{"num_hidden_layers": 9, "hidden_size": 128, "n_experts": 16, "experts_per_token": 1, "d_expert": 288, "d_shared_expert": 0, "hidden_act": "swiglu", "moe_layers": [0, 1, 2, 3, 4, 5, 6, 7, 8], "router_score": "sigmoid", "normalize_top_k": false, "routed_scale": 1.0, "balance_loss": 0.000119, "balance_bias": true, "router_cosine_scale": 20.0, "scale_expert_input": true, "init_std_router": 0.00639, "lr_router": 0.0009, "vocab_size": 16384, "norm": "rmsnorm", "norm_eps": 1e-05, "tie_word_embeddings": false, "optimizer": "muon", "learning_rate": 0.00159, "beta1": 0.95, "max_grad_norm": 2.0, "batch_tokens": [16384, 32768, 65536], "max_seq_len": 512, "train_tokens": 243900000, "max_steps": 6920, "dataset": "wikipedia_en"}
Below are experts of layer 4 (counted from 0) of a mixture-of-experts language model. Rows are named router (the router's row for the expert), gate (a neuron's input weights, with its number), up (a neuron's input weights, with its number) and show model dimensions 0-63. Each number is 500 + 50 x the weight over its row's rms, rounded and kept within 0 to 999. Numbers have three digits each.
After each expert's rows: "comes after" lists some tokens at least twice as common just before its tokens as in all text. This comes from a sample of Wikipedia text that the model never trained on. Tokens count by the router's weight.

# expert 4
router:603508411462566507617407517528475518585562485464526471448389518486518442458506542474523522570584505484535521523503510556436462546423579506578445435583613520504451600534431485433547478419507421
gate19:611531507428536460507538473576491500432446518556492374616618499540593526602558489421510434440521518455507580535479416346577448437573524426493527512472491545528481421550506541446533502440470512
up19:511511437477387459495496513449467551573470498498477511433423460437432380469481529582358588544433516550465419516558570539399435528471514528539516472498512473557484554480488528603507555489410454
gate20:506483449505441516452480570477506503537541566517509466470415467558450546495556480421569504578475370478593587483500542532569487405577534496417561524493574452483483452545448557508421580510448517
up20:480462503415558443455511462505519536475467451442436428569572555477540445534492437496382433543465537580420407500500515536500477463450433452516473564482461552467507444474466495567514467492615541
gate21:486545505540510472554417490439527560507549509534559487454445633529529452602538505494650485488505561512555510532450537546481495493440592369585439543530390437548535510491500480596486498432482453
up21:553496494492497534493517455571508521538443482460537477550476401476446490425458509528379528451527396544502442557570520509541532472518474602417571421493504489472452485557497504394451472592585513
gate22:502531531434488566445544491514470552460546503533515526443500442510531495513586533501454467483555578612449457513412439522575398449394574499530504351580491500467421469488540481481466512549616521
up22:470553609488520484537478502511509505494441484480472425592408563484442584498465465523552439499465412434519481457552576563441553557500516479473458581527537467466526531516464554486529544494411505
gate23:510496435467514494461507514538607433497494480504452392479370458484501441543500546476465514504361512525520441516491663540399581497440519471553530512505496485451445620524397495519482533392505518
up23:502505559518526519560521468470507534551504517526477495522652544492440563469611486532501555509548454456518573529476454372586396596535554496473541506502417532496496411524482522562504483554607483
gate24:525514457470572450538441501534614540533460425502428486539503609553518465562477532468513468499595549498497531519586493591476437544550472441559488530587523496578463446525514562495427403562514518
up24:506508532584480424489539486556423430421567498436576519527467480572503522521634478553485484563433521421445452455355484481489508514544594510512535493518470575507469461497508473511535589519449499
gate25:506529420503518462524552492584438433587497532456503523481522422464497412438464470516426591513544470528417469492544432521479451538515506449559460394491546598421557532543478383366532528458559509
up25:549443547429504400494533485487535582494504439397452556468549607491471532499513574566428450425498452514548499490536521455618562498483456518560523521520515453520445453428588535554502525500442563
gate26:581447447515552501568517443446475509589493480613544513477529485554515489605455545542490476477441497554408537441485464462502494452422585451515595556484400540524402493507496502531492468499506439
up26:565435576451554548452554535444460493513560431664508554503436554496501483487502570424597501498459583600436535435509526543450463513498539492473511481518454457559507538521471525511583484572535504
gate27:419491431534477514507593483525527501534428503554475488550482408422509507514529413511481477515474601414406424598581480427427432504556497447503494537506442531593571499502489462519501434413518470
up27:384541370558497491462592483591522479531475461472528466535531454602454522535484413456515576464507525421477428510586511508513546544530497524511422479452503475640466486493589497540521392502545557
gate28:546544534609369517529502561560470483453516496505440510542442430513542573544393428476548508537555543456422570555429401457539561477577519474450429573562516532545505553477454491485437556628567391
up28:509510570445512542514451519532504425501554611533500502609547588490547479486521516527517459555583509456524503606444462505438576437460592482506460541539510428455520565500490416534437470513534486
gate29:470479432516569607498485579430441473447469449527406479445504524558483520487500528510430529463533539603590496513489505595530555534568543462630466464621478460451451520468475550404514491479609511
up29:545509450463548552559405595482520529518506513497479511529462540539413459412487547549431560436538495587533522426540507574539575489499545618527490486595537378507433518438484546482540532534600453
comes after: " in", " was", " and", "–", " to", " he"

# expert 8
router:516512461553519419565537502522527502557500511603404521510569502451427503515500525443541529492589558511504429609498539632486490566419504452553462444555489446471410483452463497525479538508574566
gate19:522521420468568413513457490496584505482495486473505508438443494513481477526438465495527449564572473398551461535466499598570462517600636466502539410528448411493549605447554422606487410509461490
up19:510523456473517536501515499520361429469504454441513441519505492420517475501535570528521559503500444597485483513511579542455516489392485509554611515483472570431501479554456496565426453457511469
gate20:561509536487416571547472513520427505461513515424543517570552476499470463496519555483464477528438505463572411534490449517454485485497461463529481510486527358485551564494580530494424528541587455
up20:444498483520513484406455568498479566490545506417485496470462503465466487443457374570529503469538506546533479516538482410464488537547540464501480473475521524476543545469432417463440537436479483
gate21:538522466612499515572542562506471446511442566452444408516511436631484513480391554496620532429542542563563462457420465458421507546513534486501549463477580533533527518455518525553519536474518522
up21:533614433449523500490566432497453531538604459480430431511443530528516474416460539533576512450435563522519567463525645514444593510403520352488461431440440473436430541475484520499508603471512494
gate22:522447415516531505551566389524489475496559506543499526543474439539457478500486505470479569526542486491480445543425569505596543438514517536480403475499441466499563467488462518472475598446406519
up22:563544581472522495451497468529450585562493496467538507404543510434569555442469576454505530570458501633465559387579509448438505504413517414545531508450535522544473534445517492461569465505552497
gate23:433466511540506418506557511578505415449490569437495520533517498541463556446511536419530560457512497548461475625556494573491389539457554512423517534469454584477469439487560446578556492508494520
up23:659510544536429482456552486477438537525541447495600386495495548455483523527577532509504494514598543512475542479608489565432406593455495578486530459571500580503518446502451512473479541422449498
gate24:521397485488505510424475516532588428587379515499514594450451513520436509472525533487488461481506522418451529487486497606379480532518468549527450571550463463544438483495447513523417459538474519
up24:494571498432535499585557560403488617472491420457495509448499529494481489487469469406581519511559572610514333533490544479470487569446457471498513519525518546479496452511449440538560435468460499
gate25:507457455529464388588483546472493460504400477448476480580513526500560400572552486576518442434506464528550560474498604513502507475472469493526433556516454563479516548491432537482596534453569486
up25:490543529521555543463481503557511511503635418530466479431514495508450590358487511492478545523531420495465498591479452552460523446540511468507538446485501478472498505554593490480441542541520501
gate26:512454432494526558445447537440533522496517498491444516559496536485448453471540560556484537532454514491478481524559519483542614547524530567472527486369506467538481521501588543448413556525551516
up26:536524511455429422486500437548417484539570484433441543495427507534575532451491490436498428475518505593489548481457529498472478443442501425521524552639481487478493540427455577592569456469455460
gate27:512564427495476425464464535422445546544480422442568521491459467516489605479468510490519516591393497545520530435423441466526492400544457527503396565563511510493474489574408437532504440418472509
up27:441551458476552385613472524489524430525430528471497508470522541553505594476399548448593552498400492518552452473497473582517420448459513488497422464560534523499467571538487423442416485446539467
gate28:565518435391537553469483531522549470561537440460482542450525431463543478413503552422503488476481487460470488529501559505574434584506460448551387545565461369526406585448509501533474444539471538
up28:506524471474475406458439496467569455511456509488514565469422430503536565405482489458459572467484520471455523506441423551602409547453575489577478484596490444515427467446527453451515444526445536
gate29:431516614408480497530485485459480521467461446560499465573558482483454494562470466502490564479452468438535520608585514477538457413524493513475544593422496530527492460531624530470490476481478539
up29:460560479503535523540507455636513533476483560437535529583426532516511452482524529506494524507489542477478431520544501438557507431524378465447457543564469478503518391536547492448431521447526487
comes after: "\n", " ", ")", "\n ", "\"", " Born"

# expert 13
router:549470490478465520507493548584431421512539468451596528500578476434567424517435592532547566472536456588585448500517495511440543548563457514612465496429497504433449530421515472437511518519528524
gate19:502468486458458502536433496622514494517533409546536524572508520432481422446398490508434448451504451541378532392453514453499576540499520551517501492506401528461461468475556413542400440605507448
up19:478504504491559519446505474409481567607428512488492457450548478509512583578565460504488501539562534503587503571451474505503396490565491364518505490421540435520484468632378503461549498507433497
gate20:503595439528441482502538511524551512533431471554568530471583521490456484558468539497489509508472572521473513592487479416466462529431504442537547521434466472490426416450540581413466508442468528
up20:532449545522499592510500483492470469524540520351507547497427502438578468523604583544460419491527458469563490500519555491380530468508500576454548536560595551489546501471514417521511534481534477
gate21:457583386518492574507510450513526481515429475541447587497533494456512517521478524519599562525470580480516524486496550528499462505524536384411514457412511530526496463450519502470494439534477433
up21:502485421526513393571459531528507512562501532437519508544398533491542531547488481538396497471520377564499466594507411466523578523454451580636422535562492541487493553533427470497473460538588565
gate22:580530489549516458501429555543427468544509551467519452545518508569546557569482513507564596455550455453509538530470467462470326511529487496452578458526558480583511506447598490375444467509511488
up22:512540634497474435519473516498469478515588480424543504500512540522518546632435570472540484461509457533579462548520503557497379546537518514513556478530491532528461454431549455442462435491524535
gate23:506490482418487424501412508517538559520557611540439589500408455586507494557505516515563449520411555479485484444484463492470535595541576487452521471523491477470394463465492435515572471476514512
up23:428542428558458502520585480558427431482509538569576430464571548497398440495519455407483609469522427545556508576494445536521473439510426483557530476422497541453528483544490555502495504453505439
gate24:520445517498503434443510526568497479471513461493457514629480446496469491539481491562442507564555425492509388452477423644511467478617584554565447496554494411535448519528525474455523552495523512
up24:513438387468533517512548414501482532482560544489474574550561517440523589492494478440522546445541551470579506506525474454545427550477539481544549495540490491503554444430515571498532535591503463
gate25:533424586518499531528510476571453511550548566462500564523467415485488498512532584513505560505520494530523490446520539539460596553518469495505484528434420524544368553546485399514473473526507556
up25:448548460497526478526502521411561498432484476540465415504469573494452523458485480508448409558451455431487461541472459454567516448497527580528571462556609558520607487461419531500487483521598504
gate26:478528516537471578540518553468564495514500504562515573460464544579476498434434504465443484551533512480556572568461484529485521506524433606552510610587528545431524475539448447458490555537422516
up26:472420508591523502617527509530453447429514575552447488488429458517558581499402506443520612536510536508427493465501465516412459503626442562482537554428516478572472530485474404468565468490506480
gate27:511524499484481442621514522525557512446551506507556512446393480601564461485526525437453568557521520502454566519409461514472483468536539501501559456496625478493422479526510518442431413471518453
up27:411469474505501454504435515466514468530673555518519421524531446435518486459542451537577636431504585560517519495549490542540511505541623434513464478511514505491565466503550566381472446460481529
gate28:524517533468403523544503503473506454518429537537499496467411551490499415476465492497507555521512495406579483514498506513537538530503476535574555484383494412494455580556405552533481465525475505
up28:464542483520423438428473487511487487414548450533439487572586493507498574552497446450498484493516532549456469415584566477466481446542556504413558379523411533424537528488483453447498502477516569
gate29:409394437539491516470544477492438491437494448492485465493410497568541617543622501503489485508582423482490586486533535523504435575465479620470545468541574521460561493493519548405522468489519454
up29:563596500427530533514480530566557508496533478582550470511504544507484454552433487507556467540469529509576490494413483597521531458538528418505440484476468442495482559514487560607502494455474481
comes after: " the", "|", "-", " The", "==", " a"

# expert 15
router:610512474474512461503441476531557421560527472445487508543442542426458468447509577518508561513542436616632502440539543584455595543452509548603456484484619555473452585529465488515454546533572535
gate25:466460538490499533580430535515421414494501499511494469471515550485476494479469584592536493598523447496481543470538536577431475592515475458506479541428468457476492509582487562515391445581472518
up25:449548413551547526500531438502547531519538558464471512526551457545440446516625443398503464410517476546538504580493431499497455414440523483439571493536540573462562467412592452463571574535468542
gate26:514472505478476480448496615440444453482579616530507452475461476507508604570409510484467522603534487475527542486538470462509462514446462503530571572451512536544498469573472491495498438533550447
up26:444579553494464546475532585552518474522508439501589466554486525502565476530484496476461511397543498528542465530500576557484394515432552483455541574444516539575560499456517508528477412564410458
gate27:590524515536549431563523470512523455479510538424420532560507431520433450422451464539497488512590543426583530538498431504426570404441522592513542422482421487421499545523434469523490453410457512
up27:478518532545488487566490439455577555561527488463474498549517509527522432440486540473562534546510517549520418462489479533454555465574514470488524495598471519415534443481435516447485528470364580
gate28:428557500475469618573568557527496469488574494466517576471550470494561542604496577417510509455492491528511480511434425561449438487475597514542475510541464545545463417389466583435486489551514486
up28:440536494456443564455514486475499543542446454488458463498478453615557433532461524588460393497543440541480629423592475425522553548547494529528566458472487427471578484515549489580457420491436466
gate29:487502454453552457461509569443539463415521425495546499476609642450481458424505454523532525495504483462434479439473535536452555520591497491520511466544479397486554494561508454578512477419487527
up29:444514524483505509563464453522466555558420507515413419519483391459481476528453492464545488512483539479624436481511450525568490568462457509492483449432563581473473496489525423528439496432541466
gate30:538476418470580444489430496480577485516621415524434487491469519528468526563514564506467466499523493483502428529476446488624584482563526498585451526398509542585442525514493519490456564421482519
up30:427441416452594471486488484460539486531552423560429624487505542371491517501426510581439428459493585482465436588477440549581514462550542445502458483457538469508444477562522536515426523427531518
gate31:541572403552445503533575537498399459545448530420545503518497480517485432436497452540474571479503469579479541413456508556398465439563543432491586591523506521501491537392436530586595482492493369
up31:476481449407483528442516449484569477477548549545536538562378508477469504557526436527536467453456550479398438441465440496554565582468475534501450440619480505384485494509487486488481549463548598
gate32:508518399434561480647488558478545467540503481425489474494525547453413522374544589517477512513651420508495488522434521588507545519533536516475571443459463508581485565429455560429518551570501474
up32:548514475403598449584500455449588485455465549402528546451512502427526484473455626440506469464655387464461432410432533496540551515484555553514637495492508558532424548475465459433515465531514486
gate33:455497482560475431466495552466531434556478450521439375529528600513490520460545522442436487560510519515480575518521554513509408532480542440500435520512620494439482544573514485581458527445433487
up33:468454470494482557535542455557490507430470485492530594445470447398537479528410452580498495434422484508501460428449440601451540533494533483520550528550418540518504462420477496422580414556518565
gate34:502538512544454467591526525541440584532447451418497572478564586506454503505497478554447478544499420519527456432537574515541504495529411541445500498586476505459520532559480461501440462541593530
up34:590545502609455537605507503633562581426480489444541549466510579427513559501528519581451557589460483499475485364521654469600519464511419534506535503542548562450488521558513480472416451544541522
gate35:598512584518556441536492504505525461525463519516430415584592532426452531503481493495647445588567533517476524560463471512540425514438534519522469503544590403451541587475600534472433548496523444
up35:554493598594508459454531447546527452561459539561503377573527577537621469504517462574525490478496560516550546491516524437586500493481506444426478515578510484557508513506568558612451477475472509
comes after: " the", " a", "'s", " his", " The", " an"

# expert 5
router:472504518515483500465561522518513565552484477422407576475532518446468560506562426564511516490459453533488480433398491491545551546517508495514522507513412513563489428469518408548492510510616463
gate25:449528503512533484491571512532584473488426546446594510490396483497494516464449467449530509532405454544549546467488460507453508443449524459511459457480490497503527464464441483442477340463484523
up25:470446540383519459415558490465521440415549419511545437540481441513429537529583556506492616485440520559578504525563560426481441532478466530490479483523472486335557467497552564440538455457445565
gate26:562451532460442541519476560489531569515464539504414562423414501507540499496539563552430532546493439569520557566536416465525544585490573517419587439534513480529495381501430494524515428542566409
up26:443545486522493410484424468564564549431504505531489474590568446489586400473542536436492456532448481482490430497469511445427488447572389456550428552561424551502561536492499489440475468482464533
gate27:534538506499543436526466526530560477535515440578439546487546464573463579392482526474413494486594506446489454589507484525442531625470530527540510501623491551538525631501511507512509525553482542
up27:472558490503457489537463493532474488550575503390414435506419491447508559505578533518535521488575556493487508459456506534546443454482584464499580504608492595616577535448470459494485519505605475
gate28:523484469491539531532520517476498621467594499506477538493494484555596428518465613469441503563517558432499468476543513495487465519484565527576523508429411511530381548473611525483509529606405592
up28:530565467506511521571460575525488533451466536518616569529528539536509503433493497486519518530538386597564544433517538489596483416511532504507586440441481500485437582547509448404504552473473480
gate29:576544561450571534484502523473509485521569489462431611574406539474418586525555445469542450532488607500430503518509492510443474585522519584508485517527465482452463524591444449492591552469552414
up29:467437396503422479534500576518558528389448488474477521459541429581557475464463444579546542516529498541528561463446444474557531550515416437484447494463543530537507641421544430475423445454459547
gate30:469523474463566451450440611524513481544494496512560447459428552478476592526504483427607561463514585569494503473518443519479544516464489525560498495390472517458580509561561536451433536474387401
up30:454444549526489483488381514503503442545420505528488477502391594516551577500506444566605477447543504468544463468492545421513466440496474498513517467463458417490472483552544526474458460490490498
gate31:517407501523539459608558478567542538511496453591481387508503478525464498561522508492560572524473512483510599493458503519554568458521595481570531443524514494546512633431507578596505503507524481
up31:542549476443441548516555531546573558564536565476539512513467595440606565476527512589518523453530565480555557544473520511550422518385461441606523576467527481520536463531479503475437492548462514
gate32:471445437488466529472449596519449446447510599464474535481517411517405555517508514551391578518487483547470517495477557532527492473451500573520458471467599502550536457531568511506573507411489475
up32:552464529506490420440512549581444490497434503529418409433473486457478436461541482565501467529508525428467416449470457501522605404569577543475356511538576449516490436521477463523501508486457487
gate33:470546503494547441605407502543495488531538461508452573526497551475485521429498512545513476533504491602361514384543564529435555513405497505484450504493513461526538566480512459420568452503547433
up33:532416481492538531478530459510480525557522566549453501628566582477509418509512441487550498439452535459473609460427428559467532500534465572392496551592492501417490466527554504546453475520513507
gate34:469421509484534475512466535484564535465543480569536445469444516507540501374436527492562455565428509535464549472504412477579517465507534460456503512518537571495547545578443467428472532439581414
up34:480460458492510562526476534495454473435586482528535506494611486452487557421416460503504484474429423529417384473490554479495491563492535485458510492529495572536615645508481468402480535581514523
gate35:593574455489553537485523451446475500465491516514547442657582505524490498490521507516560451511507452504491499493441506457506472510501481645543547493567541503499548487456520517479560576523474554
up35:444547513493446517523444445467481563525517497493457485486424595500453452496578490627499482435484456649440543469584518482558507541461589445487540533544493547412450524562372566428508455514524488
comes after: " |", ")", ";", "===", "W", " W"

# expert 3
router:523539436526482435591362481496557530512544452492418470453515503424473511555557468564529450502532518505611429534483535476556526561505511485454488483448438555458429444521459540422432572599573554
gate25:486474482487474545451472523523451610433463480417551557520450553493568511559583577598472487472650496464570591507463470522407521582488478512505489530451476576555523524445554484397551491525558534
up25:621495473405512483476483583537491475488518461575535535577500542520507501414546449476523579486469459468459479363570518387460429440511524391572472519539572438431501550558514412528512477409540515
gate26:500520413538519446467503462492543541386489485640455472497480453451529397476520481594500531466538498502480449518539546482506503497565632550481536574495541486464424531449438465483435561513486434
up26:546538461569436510555476485497528537534444563576418563552536476592540496512487545478586576543480485533535385416522549493472467522482526539526567590467419470487490406477468552576493433522578500
gate27:472550463512430549469546486510431489579467467463429447469568430510373505499536512516447448435574458503539468551436518450515425504491498503441422422556493531475449519521526554422503577399511534
up27:543440499462490536534455400503458509441525492529529638567471602455535533493444493526450622535493549470491514400482481535447543467535478486609517528500499415515489460465457457528537369511508504
gate28:472495435529533470515510555418483599482493526432499532592523509519456506493623493531516497515548439498503573434512466512465470579448495622511449461554476548474562510543513497396615472548526479
up28:469516526524561442388539440521547499462446480598448385515495450477460473510420470608506465484451556569535473509452408461524532453561538584474433557541458480552578484535464463456521614431480457
gate29:542414469449566481492535465544540504528587412525566510559516555516460509515521481515494503509524476578466529528500464421512495461559537532550466466391532421572513614546480514537483568506449447
up29:518544535497535481565504480504498527449573518451465560549535428505431498517558614539463544439503442542478473481525508567533522392636601419560510451527446545588380497535535498505509343530464424
gate30:494564491465535452572551516472460475526426494453366479498461566409558492505500505431432476494449487467494442538489532467470539509370485543584511484554482428446614452523476498537483468481558620
up30:509479549483444418496550563551469508510451523382474433513515600459551441569535460449542508528417500525455405485474490414457478558447459440503548486500422499439464420434514448481587540495443648
gate31:510503436468437578554521485487508550483486463570508516479486480477549482462478454433445487586428527552475456612556440473506544460486553537608489499498507587523524510456474505471434530451494435
up31:457511426495466522513503519504457510564545389504490570510501420531498483476521476497517501493495563595529498605518400474567515558536444558571423565468386507588522445471454465492420462533554453
gate32:476455532481493517527541536524465448482518495600529484569480465493615580494563460513558524494499450513435606473489468569538526524524575501478530472544491460459592469442410557540478509517452542
up32:588526426492515445492500502600498564503501497434575477468401478483405429502484508514456456522584466523520426528589524471447456534453453461444467567477540530561453495561502470465439544449619580
gate33:612455478591450436403544480531562599478509546490459539563471423552506536538510396572518556487513496480518485496503459530578526464505525516453459589496476507557513444509545488522408478455477494
up33:485542575554452463482539431522551438454482458522399426518552579420412411412408539514543543557511503572553438498543549559508420421446518555469557526454527480485528551524488427431476412521493531
gate34:568515448496471446520505498482475461460498466474492513532533481500454578481468486611355507457446573369512459518549556542528515521492488606613489521545547456434475456579515557599529462569377503
up34:483482501609566522495536504466495527486407518598578386471521506492574466508457522474630514494486455629405508488537493431511515472487601459499437474485471560538562540498515474442455431538606557
gate35:509517497568510508527535457485485512583528460459534455523497461498457520545522535500495508545482387509528485467514506565498520510575413435485512563358497534469501554412432482489561483433463511
up35:453514477359525525374563550558424501477516539481560491562472520442504501470541556516437463420532506438525584468533437501480534468575505599505428435461614495491441553557450532532511461485546439
comes after: " of", " in", ",", " to", " as", " for"

# expert 6
router:505550499476436490517455459549464423525512479635524526487538441540476509486516441592548440434522488497478461588560462537450450568462456531548643498527589520495499453581489484397528455504622536
gate19:491529565546584529520503607528459479534501540459554583433529600535540445489444527590486412470504624499462514557515535477557490569543541458548557475514528555440455481460589477465485548514433576
up19:528532532487475384543490558515405520526550505551484550474524526438521462511563546483572455517554603412382455533538502502591529507426593554496449504602503437587438452449430558487443441490418431
gate20:567478476459547491462505514457482520464477454543514509513445504512493506570528497508397454529502493502515485463516518471531470608513574503558532479515554430462433554568541491497554429337573480
up20:468520483502568443543538511535444482513439472408513506449472567381443542412498503592483517497556596507440504430525535518531503544481571397518520499546439515485544605422538572500484528538497544
gate21:504551535424519545526555544544509598490491499478518601520515463519498568438538552568556582533517479436589569486459472446489499537530473556465551433471413400547498563591500467488493447481482543
up21:476514483444413469509497502503543558517597499429472530571551464498495463420529472508587408448491523496508435510461461536498448465501437528579448559496567551582386546486465536448524559476504564
gate22:461528598418391595424495468581487564569482607466436546538437454506528442476519502461528629521523566470484497520554477460480501491422439462514486474463436471541518405549527543597429453469541541
up22:457564559487486613438512531561466480625533477446527494480526533427497566504555525447463503507462570491581442531584511472540474560472496525569558420497491461503488506545531522561496438507493551
gate23:538485417485472485482493505496500550489569530437555506568482531554456576500495446513482486474462558481441387567564553504473530482435514475503514546421446505433576566470450546515533569535493477
up23:509523523487468445447545544531393386417503450543532497443514509458518509465519523498449511542511467527474510451449471537408459482482528407536563470555563394530507593509503450541511486467462480
gate24:444430478518502554505626508412419477500549426429456479477467534525489481440576455535579444501478480502402477467485389458505489552543561438528473382496577448550581495442556495470528525431486426
up24:516453487571421483457544517398426464543492532580444473505406433472473484542499479427531461527539470453497499527475433505464473539517493450505372494463544548495525456485507550389501528498499541
gate25:548521502500469554556469490511393508499596594484472463464510469511498483504540404528555510517498508566482538466543478458531497481500452482485460527521550456529435542585463392500547478451547542
up25:586490430567498406492547495468584473413451412517509500491436521525511514473494513518481522530520556480547501520557494463447521495572467488502490581537510517491505463438399574551521501487440509
gate26:518569494600528619562462510496457459568471438569442511431545471509581590549556472443485498565487484524441505570440541520454500524510481519516539489540539504584440525539599593469535507498537521
up26:456505522471524505489416470563533423409515519478549461504413485487457462444410488375499453505408495571557395459418466520471453538554532503480484389452485485525472520493507487485503555438479530
gate27:518538488506516471521497465405498398502588567460452427562433409445524457376417544484490560494505424496500557626478599552512511470439575493465542509478535516460505547451491543539496529554563519
up27:525503456494347538538514576628523527548447436557525519525537524484454497543509554543443497495465584476522498500487461456497456524524441536453516524520486563508560556499539464492567468466453503
gate28:444494491518488458502564506541516538536546476428478527613562523490496471519500525506523530529541457515470507490527462522451506414442534491543532562609504448429502501431487521481508443605510505
up28:474515488538516489514545435489428490506526490430508495552549461547531513508431526446541534557503453464454514488510451480473503453436524466518535572571510467457524575372587527522523477541470446
gate29:453446572474518510488361483453464429470595453518582561545579498428543429515520543501580533517518523483535522476433554553440492429488462462521443498550482485452562419557469412470436557459500508
up29:502450557493510496413402515599443440496583482521511549596496540491508506546457456552562570617501437540464515483476491495421458462453587458432435515494474444478509492536500490484528482451529474
comes after: " (", " |", ".", ":", "°", "-"

# expert 0
router:492504435542499484490429525514514509498517433525558431515509508500442495514545573458565430502479511537545501564501525591479553537390535511516499554444410514366472476428464505509460620548560474
gate25:471474545428508480395543502448590480540583577473492484473571515595464522511515402441564557504497558545537552465537526417509472468436583481525540454525395544471552477443509559460526484581514439
up25:468363639369522486474508481528485506430542547496536503416452522555442559580536521456530502513409492556563551543410391528515418486513491464573513522549511477499577424422567481552569486439569403
gate26:531486470577593508506497457511601607515493480434463410486467477545558547497538445545515324440441465578535492498497455430568551486459592493502545567448567507568573508476461377408480467430524589
up26:562423479493405507429488595445478483497576479513558513550510592439496614355450462510510542443540491469507478580448531528450493491506461574541451448470495475475454481516538560505566531442435408
gate27:514476497417479569408577575475543459466430484519452546577439484593436520430520478523424525503463514486453574466572485511539581560491415491559467408520453509364428492554435548488476533561421436
up27:451518547527554441553443485477408503525528484410526575484498482386550469595419540483568470485496495564505502499477502587546446503487537489492518608549444597593518485478547503481497497440578425
gate28:544487576407482586486499522453439584392471411502530454427464438490505550485525538467509445504503455402553515532471507481484493555392465471531550527565483504486567530476592478442398475514464520
up28:502528606394557584525452503496491523437525503542517474499488496464416582499551575461506436512462458382535563527463507479519541541373511492443530520525447479481534546522583477496404474523497532
gate29:550552458487448584432520504422538562540468515430386439497473458564539491567486553498536494523551583475477418519492398466427534526453549560432504526508590414521552524577541576569477445493529525
up29:529511535542496438604452454603481469465606430562546494478505546483448585437549471523548536490486514605540575480456608531555477497499419522590569473475405550464434534483447446445496592493506509
gate30:487518483467559490439481502532433449458484562526474612544423501469453521492528474504564605484487553482439408538502502560567439454596501443385508576421542471472473460439458430508419507534581453
up30:558436472585493524589501486429478513546595393487533461471548451446587461521508591522466426427558445560532494520471558448374521566418518484590522425531525576499513528564553577531575471521454502
gate31:555543468607503519431545598521500454474532497499591465523506541481511482531391464467392541497450525528491444461512558452495496432534506514536549478501391553474468531478552623483506487526447514
up31:535585474612562537499523536461485497486531517486536489567497559496541465528418485405433514483512581552520443484535546432509502463552476510480493529557402470485435560537584568490525505518534527
gate32:454592442519507507545459450554380609459563441467505485481500578573566456449567572507458420552504600389548556423520567548482438554480525443495539460454603549484466406510525487410514495572477434
up32:478583462463457525531447421506372549579510461498583493492539593502604494516541632564504475539455653470501490505441620491578462514525595451532544554469507517550484455434506465492453531553461492
gate33:477550431466576532530511519466488514584464462515477528513423456448525509567428572582514496579492485571507434467525480598423504480558580463580472529465513470552514608483579504601605445425470548
up33:458544542469394495487473434478500463422607464488610555463473478488471442556593521475558531435525543508500559552446593443533492478455442535423512445515396575528531481411442505455480602488501475
gate34:485556551471444480543533572624550511440425523617560451527450541504539570463514465453492408488530464465495601469456562518482478487510575500525504501457468535520481551558566475348576567525495475
up34:593505534458536423581508448446442461557484520467500567492539463476503366609441513580549439552525524526458434527494493420459468457491507456499445406472497456539489487520524441568501517535463537
gate35:481465555480486521488514517476534506517517472607505485513490453586540428508465497519474435519524418494477504524580465407454530454554487489549410545590518508561447554499457456480601536546439371
up35:514393391579499440517452445550513486502602555510548551516561450508430494578463513495493503463537436481499553567470442407447546476481598499541435478457531521485400495557477536544564545533473439
comes after: "\n", "==", " ==", " U", "===", " ==="